config = dict(
    n_layer=13,
    activation='geglu',
    normalize_top_k=True,
    norm_eps=1e-06,
    tie_embeddings=True,
    lr=0.00188,
    beta1=0.95,
    beta2=0.95,
    seq_len=1024,
    dataset='wikipedia_en',
)
Below are experts of layer 8 (counted from 0) of a mixture-of-experts language model. Rows are named router (the router's row for the expert), gate (a neuron's input weights, with its number), up (a neuron's input weights, with its number) and show model dimensions 0-63. Each number is 128 + 24 x the weight over its row's rms, rounded and kept within 0 to 255. Numbers have three digits each.
Before each expert's rows: "mostly gets" lists some tokens that are sent to it at least half of the time. This comes from a sample of Wikipedia text that the model never trained on.

# expert 1
mostly gets: " six", "1", "2", " seven", " one", " nine"
router:110192151154172098106122135123110154094136151099111139134111114145118146113161117108139112098174129121169092104082107121164142099140125090128134149118130124156131107089116169131163159126095123
gate0:121141120178130125161112140119126137109173116121152146120161132112097125116152115085172159123114095153136154102095117143116126115115119135107076154075101135174133149152116120128161156157133102
up0:116171155130171114083149137125111147169155120155115145144166131146157131103120138114145160129127149139147155113122109155113139134142155106127142130123129182155100132137098157085130172115087064
gate1:150117114102136130136140168104114154129105087106124154119141101104127123132128117130173154117163144140129173123089165168116102138178125119124129105131126133097135115104138121091129171142114096
up1:115081138123114153134099152104119141117084093132106159153091111076144150137159145107174125154137084086137166145127132133172112145166138124146155092152141115105140101104134127073146111088161105

# expert 12
mostly gets: " and", " to", " as", " was", " for", " is"
router:102193165178131097155111178089136127097141138105138119104141115091115121148129166112140121087102111158137132158114092129121085082139122086140123148148178138146147126105141111100160164101152153
gate0:128156127182101114102135114092137110142133120133100113101124143071138099122152107163105133095155102083120087145154129138126114127119119161097182178135100100119126129098159107139124075104120146
up0:162152156125137149107105131139148173155101132112106140113141087178135103109111132108130108145121176115090098114150139101125137110120154102159144114168124126156169106147108081093146148115134124
gate1:113120161097109094156145112104140146137128112125139131125099111162117121141145120125077160139116139148132076164098186134140140135136173104081161133139151127129075166143140143085102121148057139
up1:147145153147137135113084117139130140112128097100122131134128143095141100113120100152161078141137106139100116127090123123157157103115102153123116113149116085166113110125109125182134097147119161

# expert 6
mostly gets: " the", " a", " The", " his", "The", " an"
router:112200108180141134112122120122149117103092132124121122123099112138105133141153139097125115080121163162124131160068108157149124120151143084130121129139106126146097141123137113094123133143116124
gate0:203116145111128159093194122136112143126101158143110121131110110126147129145157088124121124115178105154135129147099113118117075125153124140133128121157137132161142122122109129130139142155143164
up0:083126099178128118154076148138104129126135114138148188074112111116123178163168110090120124084067133130135135117102139129159183109079104098158083131159147099146132160122094171142146153139105096
gate1:131135116133121152133112124144101101149116158126123133133140148109169122135157099065123135129131129124117103167098088152150099133091123139151162119130056102117087144147111133103148142154105114
up1:136107160145165121137167153116122134138086134118140133128138150113167171120092114152110131139114117097097160124135119143106105129094136080146115114115113155136176114142126161133157120121185115

# expert 4
mostly gets: " film", " States", " University", " people", " album", " game"
router:138122143156116106124078105153115131065108136045116126116126126134120115132160129144143144104142143130132140144079116129112148151153097119100127147154179095117134099107149141118154127163149144
gate0:112142130137138099143107111117109145139084127071106125114146079111119143156108115150114104124108140110125156136150130145104129130115152134129177069114115154125109130120167116112100184127147123
up0:163108149172116123152115141120104124121123138126183144142134079137128145124124108143132161103149118122128153105123148175074093147127121122100155110146121145136083108075182118141091128147131104
gate1:157139117154134185096147176123106134143130127135105119123110162131183144117105126134147113161157188071138141148154159130127080129148085101165139096171141149117096112143145190113100112096131110
up1:115093129122158138148111160128138139160119135112134123133114148137127155127124119141144130092136120125129136151170155164110122147114090084145160132158120168114127105156118145104121129136082142

# expert 0
mostly gets: ").", ".", "\".", ".\"", " team", " head"
router:122168143181129142127127133123167093099105133106133137114100144131122181124161147126124114104115148145153124165108112088170140122169130131134100155150135134174122122133136107111127130113116172
gate0:176119140131130099145093105151121197116145141096120104101132157118130135159147093120121095137112122168126154143131135107180145117145096117132104083159129118168100137119106109119142140137129177
up0:141161169137139108131099152132147146127101098126188150127152141156101145153125083161119116135195150149108128140088105138089106151139106142116114099074128124175093135082151123092157119144118100
gate1:104079128132137126124102100113135160104089117115170172136121109081165113128140149143094159138118135094134149112143134080117160154164121134165114138123097139101110151089144106141114142099133106
up1:133128090121183127128142141166135133141088099159157147168146109110126111081158143112143115159123123129081148119151124093163113132162134172119125149138138120130122118120128115135128117102125121

# expert 10
mostly gets: "br", "ect", "if", "ient", "tin", "ct"
router:119165114148115113099155137135135113128167102096166130123143142140109134104162141167101121121126108146167104164077119131129168079144136103151102138162102135120166147088133117132101170145122144
gate0:095111144165143158127162108097096135119076118111118161137118155118096147100148114125153096099125162145123135127147125131155128136139111106136165106145100138092132157136125158138150157134144166
up0:150158129150136140149126162149171141088198129082135074085180123155149119141137117123112153117096076135126109111107097138126138093141140137122069139162126069155101146093126136129173116141170100
gate1:085131117147134131107122150147093193130117153130175113114146174120108135117122108117128133142175159121153140118137136128103114106177158109158106087131135110124108108096134101104153150145178119
up1:125130162139112161185116065132111101109120103134104188143154117131153156122091148088083103136116127119143136129119130146131141140144072105164115106140108177157150167165144121161133127108110133

# expert 3
mostly gets: "|", " American", " New", " South", " British", " English"
router:101148152142103159145144133098145115114139118097152098115141146122103113170144169108131154094132157094171091145119136158192136095134120101127132109108098138142126139117120131115126135115150154
gate0:169146167143140133147074142104103114100120134116126129132067170125125150120148081121101168107136132096134096162128114126151126119087158154099138122141116140109184093156122124152156112166126154
up0:145140117128130153133095112158097105156149132131134136079084152104079109164134103139113153143136118117095130132138137126180118121159103114084122145133120104123132134116090144136116132158168168
gate1:124142131106115164129100123116133110130148095105140156104156152139118136107114128099105125154137159084148073109153177128193159093137138120131127155119078165150142148085119145163129113149082119
up1:155118119114111138175129123151164116123139133119141108135142079160154127159126105082093093140099110122106108104139135136159142114165123154144109166180106138109145133171100091171078125103111116

# expert 7
mostly gets: " ", " No", " Ca", " c", " Li", " Can"
router:115123129173097144143126145138161075106104111075170107116082102112116170139146119134141143091096148129159109163122140154144125098132116090119151158135140090141139127101159124095138137117098131
gate0:140165157129126091133107133080119139117117131119132115121107152135150170100153163128079128123157130101137151123116152092157121092135161130181149137127115155111168155189155161099116153139140137
up0:119116115128125154131156109121123122146123152135102112152112132160139141141141152127148135088114152102114093155132106131098129137127099098118120119147156158102110099159149110139152111113106127
gate1:119132080133137098125115190115116160153114149114149151117160099138131166095117145140111133113074140133091117116104113149069107111170055114118130156138129133151134141144110134105105140170133129
up1:105147194106131101135105083118115132133132132135170131094084162125095087098114115096129140114142140113146138065099122086130144137138138179115104119122093126147092167124154141088118134133119186

# expert 15
mostly gets: " of", " de", ",", "),", "\",", " both"
router:106156139172136142140140168143159082087123135106159155146146138106111107129139111110161161097137122126137109126111105141150123096146116105112136145111120095169172127082127137107098168113093151
gate0:109114159082127150134074113109153139116130137138136151139127114138093096150161117062149121180155088106145119161138141110084100098135100132123186113105078124127162146165107141093097105086104135
up0:136102113130152120129115131123129101118081129113141116119119107113153130104114109129123149119168138148148140140146164120092138096133110092104153167106128088110138166135125171160162127128172133
gate1:110140165123122136151102116140099110119145125127127121124132125096125124141138124161123125099115138109125139126106158096140128141083141082160172133148133163140115174105152137144106123120145158
up1:132167150151120129126117070151090130097127133131146082099136111114080111136124176128123119171175094148162127138120098124127156146093147126118120120098087086146161138106128138124154135137133101

# expert 13
mostly gets: "′", " \"", " over", "+", " Over", "/"
router:153140162185125129128125151109154142100124091096120121111098150132157120161132167124145164088154108137159154130131113134133139111132113120131125134107129152176114097078105076128162173108108125
gate0:155110123101131119134150128128130122109085146091172129143103078135107156153148115123089121097142123117113113159150094133094117115105069125155147124089152120130102088108154093102145171099097143
up0:163137136135137086158154148094125120129101167147122119140120098157121116123189106160133142103135116144151142142168098132111159128134139140142111125140110157095090112123187111135109164161140133
gate1:142114145139145124037100137105138156144125146148140154129147154130101153119126124094136147128127111132164114104139162124173163152140157096152109134137105162126155139132102115116168123116095142
up1:086143109094131163118093128094142113176141112117150136129149122087129185149178127141088138137090099162122125127124155128134123074129110156113138134148115142131148133145161097100136151099136162

# expert 5
mostly gets: " F", " P", " C", " M", " p", " V"
router:084137152173119119132138119073166146064132120109124123096117140120077139118157146141146118101077125102146124159129117143146168114146110123095116158168120142125138108102120142113144140144168149
gate0:157143096157119132111111131144105127090103146137174134194161123166157133105093163157116069083177107127110127132130122128110145121111091092144142187119119123135138090115096141117165130082116128
up0:137122149106146117125130126114087117118165162110120080052107114136112126201112133127128135116120136143104148124101122103144105141080122097118093127140147114128132113129183128150107108127150149
gate1:133147080182145145153159093138121143121108105124151096108143079142118101104160134126114169128128141126148125135140158131127144153154123145134126099118110143146155091143094084141148149114166159
up1:121127108134119143107087149147133127073065091139098115124108146126080099139114101095200122128104093142122133161110083162120161132122105109136121147161142129095139126080138171110139102148111124

# expert 9
mostly gets: " ===", ");", "\".", ").", ".\"", ";"
router:149151126166124122073124141085155108078129138101123113133115128093114115147104131097123124112137122144123111143086069113159159108142106122117129177121131119144120116113130116102115128153117198
gate0:149119111159119106080099152088122133116084157124124112130120111115147122105122115138205159103118130126137120131148090133138184112135119128115155133121161123104162094165089129137118164144100083
up0:131142127090158151171134130147126101125202102130122136110143150130094098132132138087099150120112160110159092121101161156085099115108094162111122125136082136094129144136153145145126078124145143
gate1:145136129150135173134139131152120121086117179137138188116141133139125117108153114105164130109118131133138130100104113147133109123099126118121185159102123115113154132143077140095110117108121160
up1:162115114148189129107167119109153145099155139133106166146153114152079125126135092146153103136135134111111102102080154150128137119133153159096132092129138116149171113108127144150138164119132113

# expert 14
mostly gets: " Total", " \\", " Q", " Location", "\\", " Win"
router:110142135132112140113117148097151107092139141061147147090150135083100141173146140119174126151145146123151099140079135142174146139151142115080109127127116096135130180083144151128121135115131140
gate0:086166105126117149110066078153113089159129059125127114148086134148136134149168145078148103100142120133154151084130119115133130149125158106127131118145149119106155153073108143163128111099127174
up0:062103127093103138114105108118125155147084088147115113113145131116148147112144126148085122141156164096148095111089137125088096178143143112139114133116106100092123130118114122122107127108131120
gate1:162133090112142080133126152072149126146129123128134147137153097124134128169165104097127105136126092130077138135110139114106091112120117133115108109097120091144144164099116084129116153124124092
up1:124170103148140138088093132137159090139138121130095133187096154133116147134123137150155112131141110104108151128170111087155143155140140106103103123092093077112123105088101154134139069185137123

# expert 11
mostly gets: " Sa", " man", " Ta", " Ar", " En", " my"
router:103143135148127159135087135105125097078126138113114151138086112109107136169144141122110114125159138119121130147128105137134146111149132102107143115114106116140107121106116155110125143124125145
gate0:115114104131085092126136146082125148169145135119126107118070101126130117126177127126152150136095122091148111147164146099178138138138129118105112140118068118120109136107136147128121115163110164
up0:116126124115186121137166131134163138160082150115080146179120099132161128159143127105146163119130126104147100138153167147150154129127121143101149130131142117106126131075140146132109112068120158
gate1:091124096141131134120150155150121200098112136109103146161123101169095126141153129129097143099134183100094093149109136113129136108116161113164131093150149138105138094118145089078148135074127141
up1:099109120126138124129151173130107164109084119140104144181105138165099183099153122124114084091106159094116094105151117128156099113139139120153147085114072147060160117184162127148141189080125126

# expert 2
mostly gets: " on", " from", "ated", " released", " during", "ing"
router:142131121134103143112111170133166137068137131084154098139169118128079160159128148131162155084122153123150119129112097134144159109133082104134093158124118153143117086090114156107170120150131146
gate0:142137147124154143149129137132092148097141157098146159181107116131117110136098163122159138137134116071130074140086158123132121110125145141106144167155133146149106139120152124114151129095143110
up0:134117120153132088127148122084141091087130103123140110110125123111113116091191125130102124119090086174140107124132108085112132067114147097130154094073131131111129165139132165175106130146107150
gate1:151127157116114107110111109119103099098109133103133094121108111133145122147172071120098108118158106127146064160068088144109124119105108144113129109094122110116117136108120124180117126132119127
up1:130102106133137122135073126148124135100118155128140131141105136146159141080121094099140111143111130108094174170075176128100143133076146129165150074143135148133144096153136143097144175120087121

# expert 8
mostly gets: " John", " David", " James", " George", " William", " Michael"
router:088122126113114141126165124105120123134122117059164137112143114115145095147153163117173118076127164147167134143095091162142146116126115124081113146144145100135132112069132137119147134143113134
gate0:130138137148118104128145119129067177145122083079106102105134093146129124098114103147108121144146093100149166128119154136110102106079113137118132140119080137106119159110110134080130151132149099
up0:130154143124136103139102076122151107135101136126134163078117098125099117131104115118131086098139111135151127170109126167125192138140119111119135139108114165118131145132151114155118106183151122
gate1:103160118157138125124135142131120162088096096110130147117096134079135140095204114107155093147111167108150108135111108102119159109127133119132155127119141131156120123164102149118131136098173151
up1:130137151135141110083130146125129161095144136130089116119119127142088153142113124132071122123157106135120141127115143130133115069163125119091150110147091123101120147126174122131112134181122114